Experts of a small language model.
Experts: 40 experts in each of 9 layers, 128 SwiGLU neurons an expert, 2 picks a token, a shared expert of 256 neurons.
Training: a variant of SOAP for the experts, 463M tokens, 3775 steps.
Below are experts of layer 6 (counted from 0) of a mixture-of-experts language model. Rows are named router (the router's row for the expert) and show model dimensions 128-255. Each number is 500 + 40 x the weight over its row's rms, rounded and kept within 0 to 999. Numbers have three digits each.
After each expert's rows: a language model's description of what the expert responds to. This comes from a sample of Wikipedia text that the model never trained on.

# expert 11
router:541550415463606501493535488511540465502482433510433535521510542543534457524462420473467542518537513483550524522456476488491486496476507456452471531507493483498489505444486505477543501408510442448573518511518525502653466459546493495500502490514415508513535487515507529494473543508496488489529481502470484513479510488524514470483540453480507509483504457536529501531517429461548518442405
Description: Conjunctions and indefinite articles joining phrases in running prose, such as and, or, a, an, ampersand, and some commas.

# expert 12
router:456541437469550588485467452524476443528523489509510506472581475508521453471470547525471489485474504535479471547494488454578536474544537476492518492592476534527506519487503501507557569478470474448500458544569550516498479509497492462523504537499525492511546517465530521508401518507549545447492520545491549420541493484486536520546560461474403524530510507524487467466495480584530500507498
Description: Single digits in counts, scores and table columns, plus number words like two, three and "tens of".

# expert 37
router:432596373487562516458535511575556475491504469483440490487554602458536463506480427590478499541447511538479481556502538421525441501515560461474432521474513517508488521456506480567543470439486482523437513492496458476545493560499427479508485595445503569508489532440513534499484425485568543506427515539517505506572514477488507426491535501462450504556546431515540451511505460493499560410494
Description: Plural common nouns and plural suffixes, often after the, other or their, such as buildings, systems, daggers, goats, lighthouses.

# expert 16
router:427530442458543511478550464612572503503490490456468462481588599473608466504501444563488505560466513499538495526490584493562499496465536482479445512506500548454477520438512404568569520465514457486482478545471431497562511500517481470502511541431506547518543534406486504463466460526560561505471517530494456499594501447489548453489530487503483475539496430578525450531550494506489534433456
Description: Function words like of, by, to, the and his inside running prose, plus verbs after to such as establish, develop.

# expert 5
router:437533508497518501523521452589548488447430430474479432527542507511584533485470430580517465497450513510496487540457508466556511526518471467506450548498536523452446502404519517523477440456549474507544501511447445523523467465487419531562516503509515491517594517495464515428484428565530507524524513516536490510607507509497567451506482429482526496469482536529519488480539517518516560471457
Description: Short cells and headers inside wiki tables, often after a pipe, such as Nation, Location, %, closing parentheses, abbreviations like FW, SR.

# expert 29
router:530480485533605461441499480502603581526526452519483459513497526484467391571421577467530504573493491483471450532457541475575502512558528508518404506548461521473537496481495545510527517456467513456510474526519508511492533516562513469458477535505473508528548553450530521510470510496541544488507508485442484546601513481479554462439469518478489477562515474408536429471464554582512508456514
Description: Forms of be and auxiliaries after a subject, such as was, is, were, been, as, became, often followed by a or the.

# expert 21
router:481515511450564450450517454480546432526515388504474548470490534501544441506515484504561491541381509500503545435476534536511515496504503516474423486529558498554531560505463490518512507518526451506465464551482516513531432488512515425462476531446449561497564556406429478478490503463484463442490532499477479484502466456496513490508482493528514503551458442466481509539484487543497561516449
Description: First word pieces of uncommon proper names, such as personal names, surnames and places, for example Ar, San, Gor in Gorbey, Rod in Rodionova.

# expert 39
router:546466477418513511457535483486510456556465466482498535532531544507495486489475507448469569484404540525545545436434529492547553521525485494417449536510479519464460481566487544528496485482509433550532467528471489545544498554563541447500475549452453527551513528461523530502469438483542529442419503480511477485534534513541534502521534499535463428537561465482519446520485510480433490440530
Description: Final syllable pieces of non-English surnames and place names, especially Slavic, Germanic and Finnish, such as -ke, -ta, -stein.

# expert 19
router:444562457495499545488498458575535448513474525471482480451496595484583509491442456584455531559445540524515480529451591540532466494420546502513460516477458528485430500441541446540535467496520475479504498474472520486540485535462459438496487576444507569537514583464487590471455427532543565512479497546505465496595497430448527458494513464460502442470539485565492488505512467514502549432486
Description: Compass direction words in location descriptions, such as north, South, West, often after the or before of, plus near and above.

# expert 27
router:444470536513503519503530502596523495517531378515509570462505531483531448511540439539487585536352530460510439488449527422536438440512513501486462502540465504469486493479537471550520508508421499519522526505489539512517447501499459469504499507498512481464457522503500550430433529541475451496486503528446514531542478430490463477535575499539502517476575502539502488565467448520504524506468
Description: First digit pieces of four-digit years, such as 19 and 20, and dashes, slashes and spaces within dates and ranges.

# expert 9
router:490574528493516474515544470499540464550553584516486552489535511538540525549530487469567569514456471512488523478506488528552521553547501513458499513477473472432485486492482475465455470493518489436487495483499512461476515515486450561467528488444471505512526565481470541513415509457479555469598529550478492560476524483460485566557481520510523444553484493520492439473479557570514512410394
Description: Articles and possessive determiners beginning a noun phrase, mostly the, The after a heading, plus his, its, their, 's.

# expert 32
router:451558414461557518488516438583529491510497472510461492446544576473576444479480438516503476574448526498535511500469557492529509462489557489480482550516549508450488492438522453524554455428524449474455486499483465462551483496490441467501492554457462521536541576460543529479470438481505532495464475540492488485549562454523556472506519466514464477513542435533548466499555506491497534442436
Description: Given names starting a person's name, often in tables (Michael, Kevin, Douglas), plus and or the joining list items.

# expert 30
router:465541425450526478461529495556587426502470470450469519418520577474592479528498461556494531556393540535508517488473532534552501479488563504473432491540435551491482518424512412518592466444502500490485469539491469481535530528475483440552510563445466528499582518422493536474483455548528512480488540476443487488566507497540514477525551448523516509497541494504533487548481457540526556473478
Description: Byte pieces of Thai, Chinese, Japanese and Korean text, the ″E of coordinates, and words like New in New York, Hong.

# expert 31
router:401546438486530503493542453604531464478520482486466483482560563470600471550484443565456502580439504481509538485462575517525503479470549499512472542510516540489489505414484434569568482437509466446465481507496441497553468502486463478489499576441490533512539532416523497461490431492539552490437507553492457513570514477483555498537511450479479436506537452553531434533545460511478561439486
Description: The preposition on before calendar dates, currency signs like $, £, €, and infobox Website colons.

# expert 36
router:416480500387541477532488415537475487527554505447466564443522489469523528566574463473450508483511535477525495517446497445582440525463525481494505469532400510503442501506468473548513470481518531562525513511449453495458512513519503439445508525514494509511514473463456497508400519481532516488530557532444483500535510507520535465530546526494477504573539481508533516475524466465592588470444
Description: Adjectives and nouns before a head noun, like national team, British, German, public, state, football, school.

# expert 14
router:485462486503504486558458487522478528509477462486496505483461474473481457496491516567526468538469518520496467520486504451525539522568526586549516541535480481489482441497465466465563516422511461535558512476512454513490535520535495457528422484473490510485501500452548456495544497558513443484494540440470454443459450444490485508508431460532453505569539558531502435581471519475444542529467
Description: Dashes starting infobox lines after a line break, plus table pipes, == heading markers, and newlines in structured Wikipedia markup.

# expert 18
router:396554450475468488484467460473472476464489478517541570546543491523548465513508416579476567487438511482540404523484529484619452515518486427532466514490463475505466485401526540516504486496515521520481466505472512488562454612493486476488514541494466540536565420565497570466460463474498496491478378485547502562544588462510500468479489531554500449502552470614521446512539517456503538528488
Description: Single capital or lowercase letter pieces starting a word split into fragments, such as D, S, L in names, codes and rare words.

# expert 23
router:481549514534585477454472449588475508520449465515539400481572501534518540535521490483456470523508567534496533477517517447527503498515520573493482524529521483525498514459488509476513519429485453486489456506447507451597427487553490536571483527468527571490536518456515530505474460569467514414562486489491417529564421497500567508536520492514503488499551442478572402549463505527476526478514
Description: Subject pronouns and relative words inside clauses, like he, they, she, who, which, plus modals and infinitival to.

# expert 13
router:448461499464576470521540534512505555531548497455486471475532530505535470510465568534430486587467532521551471570427504519557462467490516542513523520503463497456488514528525438462452471520524487537470463505530498499544515475513476521491507574465438499627480525489486494522438543495495430494536485495497494502570499522492506508560541511456544465445454483492489488476510408592442546583494
Description: Singular nouns for roles, titles, or works right after the or a, such as member, commander, album, son, genus.

# expert 6
router:435559418469579501503506456614556484526489481458468500469537566480635504497462440561455495561432531524530521514453584548530491501454537505499469498521502543480480486424506450556577510449506492462460479511466467506574480508494476472488499545410487525527551528403496556442466440495555547513444518541483478528606494485489529416530509462482494440504491457560580479498509486492513560482464
Description: Opening parentheses after names in lists, table pipes and line breaks, and some clause words like for, in results tables and lists.

# expert 38
router:454545514367597552530492487491578505439577442457531443449500514520488490507565478544561493518477489525553496439519543523547495453528456526453486486544523453532371465511488520490586501520551509493519502457563494413551510516488524458536493474463513573474587519499478504423531521478554486487510526552454532458478438437505505516528471497464446490471479463583499479565558509490512479513505
Description: Past-tense action verbs and participles in biographies and histories, after was, and or a subject, such as moved, won, released.

# expert 15
router:455534482439435518488601515534468380483529434543435496457541506544540441484538540450458580517388487489498521510488517511535536499513515525447512509496467489448465436519505553499513515523542437476473522561510501433519459512518495501503489489458475533489506485495498508482504473450507471460522513564490475480501511539535518528484554515508555489423527500503500458545516527523581510512433
Description: Table cell separator pipes in election and results tables, and the preposition in, especially sentence-initial In before dates.

# expert 33
router:469558416499529484492466462478488532492425434525500452520539483502554410576504485454509509496385557487562524485539478572570533533515532459503501554550500518484481512478476434484564491437567525438506454491464450469573495516521414453465502504515468514484547537498486551516489478503516535464513494536498425504547527520453493548476484534525511471508526468522525469462507477505535480506519
Description: Number pieces in years, dates, coordinates, measurements and reference numbers within infoboxes, such as 18|47, 13 st, 16278, 87001408.

# expert 34
router:417472497449579566484566508582474489506542469410509489496536516445521536479545465437552459491452588441548479370474478514569463492529542477482461444548534527490483475483499514582551549560517411463515491485511444519634469493533507544485479459469490520469606519484538466466503467569534553439430536489562518462509555529484524527512588505496483466511473421457528507544563552518502519509507
Description: Periods and commas ending clauses, especially the comma after an intro phrase like In 2021, plus when, while, however, because.

# expert 8
router:393528447403609546448547463481442521466534498486466508453558525448459439548460510592451497507482541491507433499502494457518482531512480443463400566505481458459445554526489515552505431492505537520518520466504502443569486495570475513573529567499531526501465503482519505517527485476517514486494478480500538490520522519442545482527469484504468454589506511447441483451534498492446558441521
Description: General nouns after the or a and before of or a comma, such as information, people, results, ratings, data, services.

# expert 2
router:524438554507521532500535475559557488464455486460464476445519586489525535538558494529472582516463500494481522488484580458539469457483519527501530535523437523493492466524473470540516488489520470463454469467562577470507475534555510511485432621429515475509545539471568505446443465557464535545529458486431397484499514485474620453504578442486522485471464479544506371581534502506488545456491
Description: Words inside titles of songs, films and albums, often just after a quote mark or The, such as Love, Life, You.

# expert 28
router:450564445483522492490515468592541443498474489483459485473532566461627471525482404529450490543427513502495443546487566507528496451471532513500480544498489530477432519460464468551513489433484446452448463510451472499579487516516463483506499512434514542510539550475511543449428465521538514499432480515485501508617496488522574463510543456494450441497500449584559432483534479508497520442506
Description: Capital letters and acronym pieces inside abbreviations, call signs and route codes, such as GSB, NBRF, US 41, WTOB.

# expert 25
router:429568438485567524473563452587532499478471493472472470471569600479573481501497461523480471529432544546509517505506554528536492474462544486494475555525463544455486529451496448530533506425497469492474481524488463480569524495473447475490531544467468553536538516430487536481455436485530533490452542503496494508592500437484538448484525445501432488509482445548555419500520488522498536455501
Description: Subject pronouns he, she, plus surnames and word endings in credit lists, tables and personnel lists, such as Bailey, Smith, viola.

# expert 35
router:442553484489567444527548442562535456494539527534496509449555594509581476471481433556468569613494486511490525467468580526581423460489546505466466492493534561546498502457538435551540488530560419551500471543515491529520484491531452495529494511351488516552519512427513506441441437476565547503529463491472498498563510463448505479515481447527527443505470463532469432513460516507542546503481
Description: Mid-word pieces of uncommon proper names, technical terms and transliterations, such as Cheby, Chiantish, Thirupathi, often in species articles.

# expert 1
router:416543446521544520520540480527544441491510492438436478485515575500601444453479463506485511515466566538461464507429587542536502473458521512508477545495471547448427519449509471521565479417519536485477500521441456503523514547555494431431513522441521557545546503444536538489449493510542552530478510537452412552556553418488485506521539466496479462467504485549535470476548546495496523479462
Description: Ordinal words and suffixes plus year-ending digits in sports rankings and date ranges, such as first, second, 11th, 19|76.

# expert 4
router:533506416502488514498488464578452519547471447498456493524545496531570475465472491570543467562360521523522490544454450484481459513446437561528463494477498518491529571444506533564484530440568493473516452530485471420532522540500497461461531493518479506507519494466469476532500470489507512520461521503452524477559514553494542557522475488488520500471538499526490492543564496505534466487391
Description: Bare space tokens, mostly in table cells after a pipe before a number, plus signs and currency symbols like −, $, £.

# expert 24
router:355469506428592480493471473503488464453546504518491536442527525423502505498527509562473489488510578440477572512456496524538499485498507488541456491548514437504469505511506498527509493489497500461449498447508516434478549454573512433484510530500481518492478574464470491520478506505521517519469520509448521433537505475466510529536533468503526471570501512516510525524516534468544554477516
Description: Concrete adjectives and nouns like red, water, brick, blood, plus mid-word pieces such as -id, -ine, -yl in scientific words.

# expert 3
router:425514566446485521477466499457512515478469489489517474459552511482498535568508531452500510514461553477495469524531480535628504487519521490439473585531492442487454500545494433542456489453516427498479495523505556451500464541513538408452483485460520513512484522497547497501453487522517522418504539500478442502474500479562563483472453480550498465502501488515504444494534525473438583404536
Description: Words inside proper names of places and institutions, especially the final word after New or United, such as York, London, School.

# expert 20
router:452606470481550501445497524512551452474486491514553496464505509478543476480521528452456460533439476481529454491483572482567494583461516537546437543478458504518481580512576556516502463441449488453442494519514521503522432521565488445561444569476490501533550513526425504558452528451457473497473493561548521481610574468426528522473522469538470489465462533552498499534556527531522482446475
Description: Closing parentheses, quotes, % and braces after numbers or names, plus month names and the word Location in infobox lists.

# expert 22
router:508483443478558451502543450493557439490495447515528468427510537538584436474462507477508511534391444482485496529486488466515455499484560552505507483502500539495511502571507513595520464562492443525561420523537553507581547539499513538530482538425458541517543490513485502444436467522545453545516492490496475492507507493497537472533499428476505475489524441493496423494549437515468603498384
Description: Colons, pipes and dashes separating fields in tables and numbered lists, such as 7: Name, District 134:, and degree/minute marks.

# expert 26
router:371514478465522480447482511579557562446544409489542549497520568545592423525481459538476516465390546496538480468440516497574448489548519486495491493518501505503483532431512424570484488487478507494471441412482484475532512513544469507548476633488537492562542548539495510466495509521518572538481481543447487443569463433504628457513471466482425484504460465501515515458536506519496524521484
Description: Two-digit number chunks inside figures in data tables, such as vote counts, attendances, percentages and dates, like 298,512 and 0.16.

# expert 0
router:496514451429590479477468514498482466476450530488434490525461468558544442587519533517485570508454561469498497530528522548496424436550484509538448590511459493453502508512496511468500463508463499539451439492457518444616463555497474384513497559537537515443492505461477588508516519480581507527478442513483444515421516445496499477493501472489582520569495506477522472447510442531508507507554
Description: Commas and parentheses closing a name, date or clause before and, which or who, such as "Club," or "(2017),".

# expert 10
router:500501499458449503514576465633465472533462476438451522486542524489508539450479522491527501503484511480519415446455454554518590468524546471529475470435483504537453497431543467468525489448441421523498501497433477527517443488532513536478461559410485516513530500506417561460454478493473460507536503469535451556532498496574491460509480438539465521558482446426523476497554464498490586503481
Description: Prepositions following verbs or nouns in prose, especially by after passives, plus to, of, with, during, against.